From a checkpoint of a small mixture-of-experts model trained on Wikipedia.
Experts: 32 experts in each of 12 layers, 2 picks a token, a softmax router, a shared expert of 256 neurons.
Below are experts of layer 4 (counted from 0) of a mixture-of-experts language model. Rows are named router (the router's row for the expert), down (a neuron's output weights, with its number) and show model dimensions 128-255. Each number is 50 + 10 x the weight over its row's rms, rounded and kept within 0 to 99.
After each expert's rows: a language model's description of what the expert responds to; "comes before" lists some tokens at least twice as common just after its tokens as in all text. This comes from a sample of Wikipedia text that the model never trained on. Tokens count by the router's weight.

# expert 10
router:49 44 47 58 50 60 63 65 45 39 46 62 46 44 52 48 62 45 63 58 66 52 53 51 51 62 60 52 55 62 44 60 61 34 53 57 50 52 37 56 42 32 36 42 77 67 48 44 50 50 61 52 39 35 67 68 51 41 38 48 54 66 54 42 45 58 41 59 50 55 38 55 50 70 58 41 48 60 24 30 34 60 55 58 55 39 58 46 57 57 38 45 60 43 68 52 45 64 45 49 46 57 57 58 47 55 55 52 71 79 59 38 60 48 42 57 45 37 63 61 47 53 34 67 40 34 63 51
down0:44 33 39 41 43 39 37 63 37 47 72 42 54 52 58 51 62 55 56 64 60 30 60 51 58 60 56 48 46 59 59 54 50 33 49 52 58 52 50 45 45 58 52 52 63 32 27 41 65 52 50 56 52 47 57 50 13 54 63 67 34 43 43 43 44 43 62 42 63 50 42 61 37 47 67 31 58 57 55 47 50 42 38 54 53 61 70 36 44 51 55 58 42 52 67 40 58 62 58 49 43 48 37 49 65 63 49 43 48 51 37 64 43 47 55 30 49 55 51 55 46 45 52 49 51 49 46 49
Pipe separators and divider rows in wiki tables of sports standings and election results, plus row labels like Turnout, Majority, Swing.
comes before: " ", "\n", " 0", " 1", " 2", " 3"

# expert 15
router:49 39 48 53 43 52 40 70 60 50 45 57 40 53 43 55 51 41 63 57 55 52 55 40 45 60 58 43 60 51 55 59 60 44 54 69 39 50 53 62 52 44 40 48 64 59 44 31 43 50 40 51 43 40 50 47 45 38 50 32 48 66 37 51 47 47 57 49 63 45 51 51 39 59 61 64 50 48 42 48 48 53 60 41 63 41 42 57 51 56 42 33 51 48 45 51 29 52 35 54 44 40 61 59 58 53 45 46 61 60 57 42 50 51 49 50 54 53 65 59 50 33 47 58 37 39 72 54
down0:54 55 47 54 54 55 35 29 52 41 62 33 46 53 47 53 37 46 49 61 38 58 44 48 43 81 38 45 55 42 53 57 53 51 54 60 46 52 46 49 51 50 44 42 62 50 67 44 53 62 35 39 52 36 50 60 37 53 50 60 68 55 49 37 49 47 56 62 51 41 55 29 38 42 43 58 43 50 51 30 57 47 52 48 56 47 60 54 47 51 53 53 62 51 49 40 61 41 37 38 54 42 44 37 57 20 45 31 52 40 38 35 58 66 35 40 44 37 66 44 32 49 45 29 39 44 42 47
Word-final suffixes and auxiliaries in running prose, such as -ing, -ation, -ment, -able, -es, and has, had.
comes before: " to", " of", " and", " in", " for", " that"

# expert 3
router:61 41 57 61 42 57 64 63 53 41 49 55 50 45 37 40 36 45 53 61 58 66 41 47 45 59 48 62 45 66 29 58 43 42 63 46 49 54 50 60 37 48 57 52 48 52 34 62 52 35 58 69 42 27 64 57 51 50 33 46 71 57 61 55 39 60 53 57 47 55 50 50 38 55 58 40 42 57 47 43 34 63 65 43 60 57 45 59 52 61 45 35 56 72 64 54 41 49 54 58 39 56 65 33 38 64 36 43 50 59 59 38 68 48 40 64 39 29 47 54 54 39 46 45 48 38 62 57
down0:43 28 38 51 72 41 65 37 32 61 34 60 48 51 44 60 44 54 51 40 63 62 32 35 62 57 37 56 55 50 43 58 64 70 40 45 46 56 44 31 55 52 57 72 40 49 60 41 50 39 52 51 57 42 73 47 55 44 68 40 60 53 39 59 52 49 46 44 54 40 60 54 63 48 58 50 41 63 62 48 51 41 60 34 49 40 40 52 49 54 40 42 39 41 44 47 15 61 47 53 53 41 37 51 43 62 52 65 43 62 48 70 64 38 68 43 61 33 61 41 54 65 65 50 44 48 59 45
Line breaks and numeric units in infoboxes, lists and coordinates, such as newlines after entries, degree-minute digits, m, km, /.
comes before: "-", "|", "\n", "′", " -", ":"

# expert 27
router:47 28 42 44 46 55 49 63 47 51 42 57 56 46 26 42 53 48 57 68 70 57 48 48 56 62 67 49 65 50 43 46 65 40 55 46 52 43 34 64 56 45 46 40 60 54 36 44 42 61 59 69 41 38 66 53 45 38 38 43 54 56 68 59 55 50 41 44 54 54 47 42 45 53 53 60 41 46 40 36 49 52 53 30 46 63 53 59 51 55 40 44 45 64 57 57 35 53 37 40 35 50 51 52 51 62 44 54 70 49 59 41 53 45 36 51 48 46 52 61 56 54 48 51 42 38 45 46
down0:53 65 59 41 56 43 53 49 49 38 71 57 49 54 55 45 44 42 29 55 44 49 58 53 47 49 51 50 42 48 47 58 34 46 36 57 39 45 55 54 54 59 32 57 39 35 58 54 62 45 47 36 61 35 42 66 48 36 51 70 41 46 48 51 57 66 41 57 40 46 42 64 38 43 40 79 50 58 58 50 34 33 35 37 63 62 41 60 53 45 49 47 57 67 34 65 58 59 40 34 60 50 54 57 53 56 38 51 78 69 63 70 47 48 49 47 49 43 39 48 48 40 50 48 59 62 26 47
Final head nouns of proper names for places and institutions, such as Street, University, Railroad, Campus, Museum, Championships.
comes before: " in", " of", " and", ".", ",", " for"

# expert 26
router:42 56 51 53 42 57 53 59 48 49 46 58 42 43 42 32 51 41 49 55 49 61 51 48 53 68 70 52 48 46 30 58 63 24 57 77 41 48 53 53 51 45 42 40 65 52 49 47 35 53 44 47 53 46 65 62 48 47 35 43 53 71 70 33 57 49 42 57 49 49 58 45 51 70 34 39 44 58 32 37 45 63 42 43 42 67 45 54 54 64 47 34 49 55 51 50 48 57 44 65 36 53 51 49 48 52 33 43 53 56 57 48 64 43 48 62 47 36 46 55 49 46 35 54 47 42 66 41
down0:45 50 51 44 39 48 59 57 56 67 47 54 41 49 37 51 50 60 47 30 47 50 29 46 59 58 54 61 45 46 61 42 50 27 51 55 45 57 40 46 49 65 76 48 44 45 54 56 43 46 71 30 54 40 67 61 53 52 41 51 86 54 37 63 60 45 52 65 39 55 48 45 38 48 21 59 50 54 32 50 42 37 52 56 52 42 51 56 63 43 48 41 45 50 47 45 64 50 48 54 46 60 54 51 39 17 54 64 49 61 54 53 59 56 25 53 47 47 36 51 30 59 54 45 37 55 46 50
Numbers, blank cells and words like album, song, Singles in discography, sports statistics and election table cells.
comes before: " |", ";", " –", ")", ":", " by"

# expert 28
router:51 48 55 58 51 67 48 57 56 39 42 60 34 33 39 44 53 34 66 55 60 48 39 65 43 70 65 56 48 51 31 45 63 30 58 51 49 61 52 48 53 44 41 37 62 65 52 63 54 52 45 41 33 40 65 48 38 46 38 51 60 53 65 43 58 44 45 48 37 51 60 52 51 60 59 47 46 40 38 38 48 58 64 45 56 48 41 56 55 50 32 40 66 57 65 51 39 42 42 48 44 45 69 61 45 65 51 48 55 60 55 51 46 57 52 59 45 44 55 51 48 40 47 65 34 23 53 58
down0:61 50 57 56 48 51 38 67 39 51 36 59 40 67 36 29 57 46 45 60 42 50 37 59 38 55 53 47 58 51 50 43 65 66 34 42 55 50 55 33 51 54 56 46 58 46 63 65 51 74 45 45 65 47 36 52 58 40 62 56 38 40 39 60 46 40 58 43 55 58 41 52 64 34 44 47 44 34 50 41 62 35 43 59 45 41 58 49 36 55 55 53 55 48 51 71 31 41 57 53 38 42 44 48 49 42 44 50 60 54 51 67 65 48 39 53 48 49 50 66 55 43 56 53 63 56 57 49
Words about competitions and results in sports, elections and awards, e.g. won, season, Championship, goals, draw, assists, Racing, votes.
comes before: " |", " in", " to", " for", ":", "."

# expert 29
router:38 45 48 58 58 60 59 51 44 36 71 55 52 47 40 45 52 59 72 61 52 57 54 52 46 65 61 54 49 57 45 59 48 29 59 66 47 37 55 49 44 39 56 51 62 63 38 59 43 32 52 49 50 47 60 55 38 34 45 51 49 54 69 37 43 50 41 61 38 56 50 50 40 57 64 34 19 40 43 28 34 49 54 44 49 61 47 61 49 60 37 37 25 35 51 52 37 51 43 46 47 51 46 54 53 61 34 44 51 45 53 39 63 43 44 57 40 42 56 64 50 45 38 60 46 46 56 44
down0:60 71 64 58 35 40 51 43 61 51 57 30 45 64 51 57 73 54 36 41 44 46 58 64 43 52 60 55 52 47 53 63 38 48 49 48 48 53 45 71 51 56 55 46 52 51 46 49 47 52 55 18 58 48 69 45 44 61 49 53 43 49 59 41 46 69 49 49 60 53 48 39 45 58 60 50 53 50 26 60 59 42 48 59 45 67 63 54 53 65 48 41 41 54 38 72 60 42 55 46 41 37 33 45 52 63 47 37 35 56 43 41 57 41 44 38 46 54 58 63 56 67 49 66 49 59 41 47
Periods, colons and closing quotes ending sentences or labels, and the line breaks right after them, like Amazon.com., fun.", Merger==.
comes before: "\n", " The", " He", " In", " It", " This"

# expert 2
router:41 29 62 53 44 54 66 74 42 45 47 64 48 42 32 39 56 53 62 59 54 52 46 55 59 57 46 58 48 49 30 54 58 40 65 58 59 33 40 48 47 38 47 43 56 54 30 50 54 61 71 51 35 40 46 53 46 49 46 63 76 57 57 35 56 41 39 44 56 61 52 50 44 50 48 58 40 61 33 32 32 74 49 43 49 78 48 69 38 57 35 49 54 50 57 53 27 70 55 51 40 38 59 52 40 60 47 44 59 59 46 42 58 33 47 54 44 50 50 51 49 59 40 59 39 41 51 59
down0:49 53 43 60 42 66 56 54 29 55 58 53 43 53 52 54 49 45 52 41 65 22 57 35 47 55 33 46 44 55 40 47 58 45 49 68 38 48 55 54 59 36 30 29 48 51 42 53 56 66 39 33 44 37 68 46 43 61 45 20 42 52 38 59 62 56 51 54 61 29 58 34 44 72 48 47 52 64 38 49 57 34 54 52 50 56 38 57 53 40 58 53 54 51 44 42 56 39 47 52 64 40 55 50 48 60 57 50 51 52 49 57 47 39 46 60 57 62 56 61 47 50 54 41 63 58 62 54
Pipe separators between cells in wiki tables, especially after a name or title cell, plus semicolons, dashes and opening year parentheses.
comes before: " ", "\n", " 1", " —", " 6", " 3"

# expert 14
router:40 42 56 38 53 62 42 69 45 45 52 64 29 51 45 21 34 43 64 50 69 65 53 49 53 58 58 65 48 58 35 49 70 41 67 53 41 42 63 64 49 42 47 47 45 51 49 57 35 50 66 56 37 49 63 60 58 32 40 47 39 54 47 50 63 61 51 59 53 55 70 52 45 61 53 47 40 60 35 35 24 58 61 39 34 66 46 55 36 65 49 40 32 47 58 73 51 42 62 35 43 53 53 56 44 68 55 37 49 59 55 33 63 40 37 51 51 45 55 38 39 44 43 40 35 52 57 39
down0:53 49 55 61 65 66 49 58 53 34 38 37 38 77 39 68 45 57 48 43 46 37 54 44 58 55 48 48 35 39 52 55 41 62 42 39 61 39 57 51 61 40 44 41 50 46 52 57 38 41 60 55 41 31 46 50 49 58 38 58 71 47 52 40 47 60 51 39 55 49 39 34 28 45 46 45 55 57 32 70 41 42 46 50 50 42 59 35 40 54 41 65 58 34 50 55 46 33 49 44 63 37 34 59 63 43 36 56 60 43 61 49 58 45 50 55 45 40 68 56 38 53 50 54 40 78 31 46
Line breaks that start a new paragraph after a sentence or heading, especially in census prose, plus opening parentheses and percentages.
comes before: "The", "\n", "|", "In", "==", "==="

# expert 7
router:54 42 64 52 61 60 57 70 52 34 58 59 46 51 46 53 53 47 58 52 71 52 47 60 27 60 58 49 52 55 50 43 51 47 53 52 52 34 58 68 45 40 49 29 52 58 36 39 53 55 46 63 35 39 70 52 48 53 52 48 52 57 62 44 44 51 49 51 55 70 47 43 57 55 61 48 47 47 33 42 48 62 59 50 55 65 33 54 49 50 47 40 52 65 59 54 47 63 50 30 44 47 46 61 39 48 32 41 62 47 60 37 51 47 43 64 46 44 58 61 51 53 50 69 47 33 64 49
down0:56 32 54 49 46 44 46 49 44 60 57 58 55 58 41 46 48 37 50 52 32 55 49 40 39 53 35 60 57 47 51 47 53 48 57 60 47 53 36 48 65 51 58 46 36 62 47 45 38 55 26 48 45 56 41 57 57 51 52 63 66 56 50 35 54 51 41 49 53 55 37 41 39 64 56 42 56 43 64 49 33 44 36 48 70 60 24 56 53 52 55 52 45 59 39 62 57 33 40 65 44 43 47 55 70 49 66 62 70 62 49 37 36 33 55 55 56 53 50 52 51 66 57 66 59 47 36 65
Conjunctions, relative pronouns, subject pronouns and adverbs linking clauses, e.g. that, who, but, they, which then, which ultimately.
comes before: " was", " he", " the", " is", " be", " it"

# expert 19
router:39 54 52 60 51 67 50 54 44 32 47 58 44 37 47 57 40 30 68 66 60 50 40 46 38 53 64 60 41 46 52 52 59 48 55 50 37 46 42 62 38 36 46 45 61 64 47 55 55 57 46 69 39 45 64 65 54 23 44 46 65 50 54 48 55 39 32 49 33 42 54 31 49 43 55 51 45 66 45 34 37 50 42 28 56 44 56 57 60 50 41 25 56 45 65 46 50 56 51 41 48 48 55 58 48 55 45 59 49 60 55 46 63 29 56 67 44 36 52 51 61 49 39 52 42 36 50 50
down0:43 46 59 45 55 71 55 49 48 55 36 56 31 46 66 66 37 65 53 53 67 48 24 47 44 60 35 64 57 44 52 46 59 52 54 54 46 50 63 44 51 43 48 51 45 63 47 56 47 54 40 56 50 45 52 60 45 54 39 50 57 43 53 36 36 37 67 43 40 60 49 55 47 39 41 46 57 49 59 58 37 51 71 64 53 44 45 42 55 56 39 60 49 50 52 52 31 42 34 51 54 43 48 57 65 43 53 51 40 56 53 69 35 55 52 67 60 37 54 56 58 46 39 71 56 50 48 67
Nouns, verbs and word pieces about war, military, crime and politics, e.g. aircraft, military, attack, police, treachery, slavery, combat.
comes before: "ing", " and", " of", "ed", " in", " to"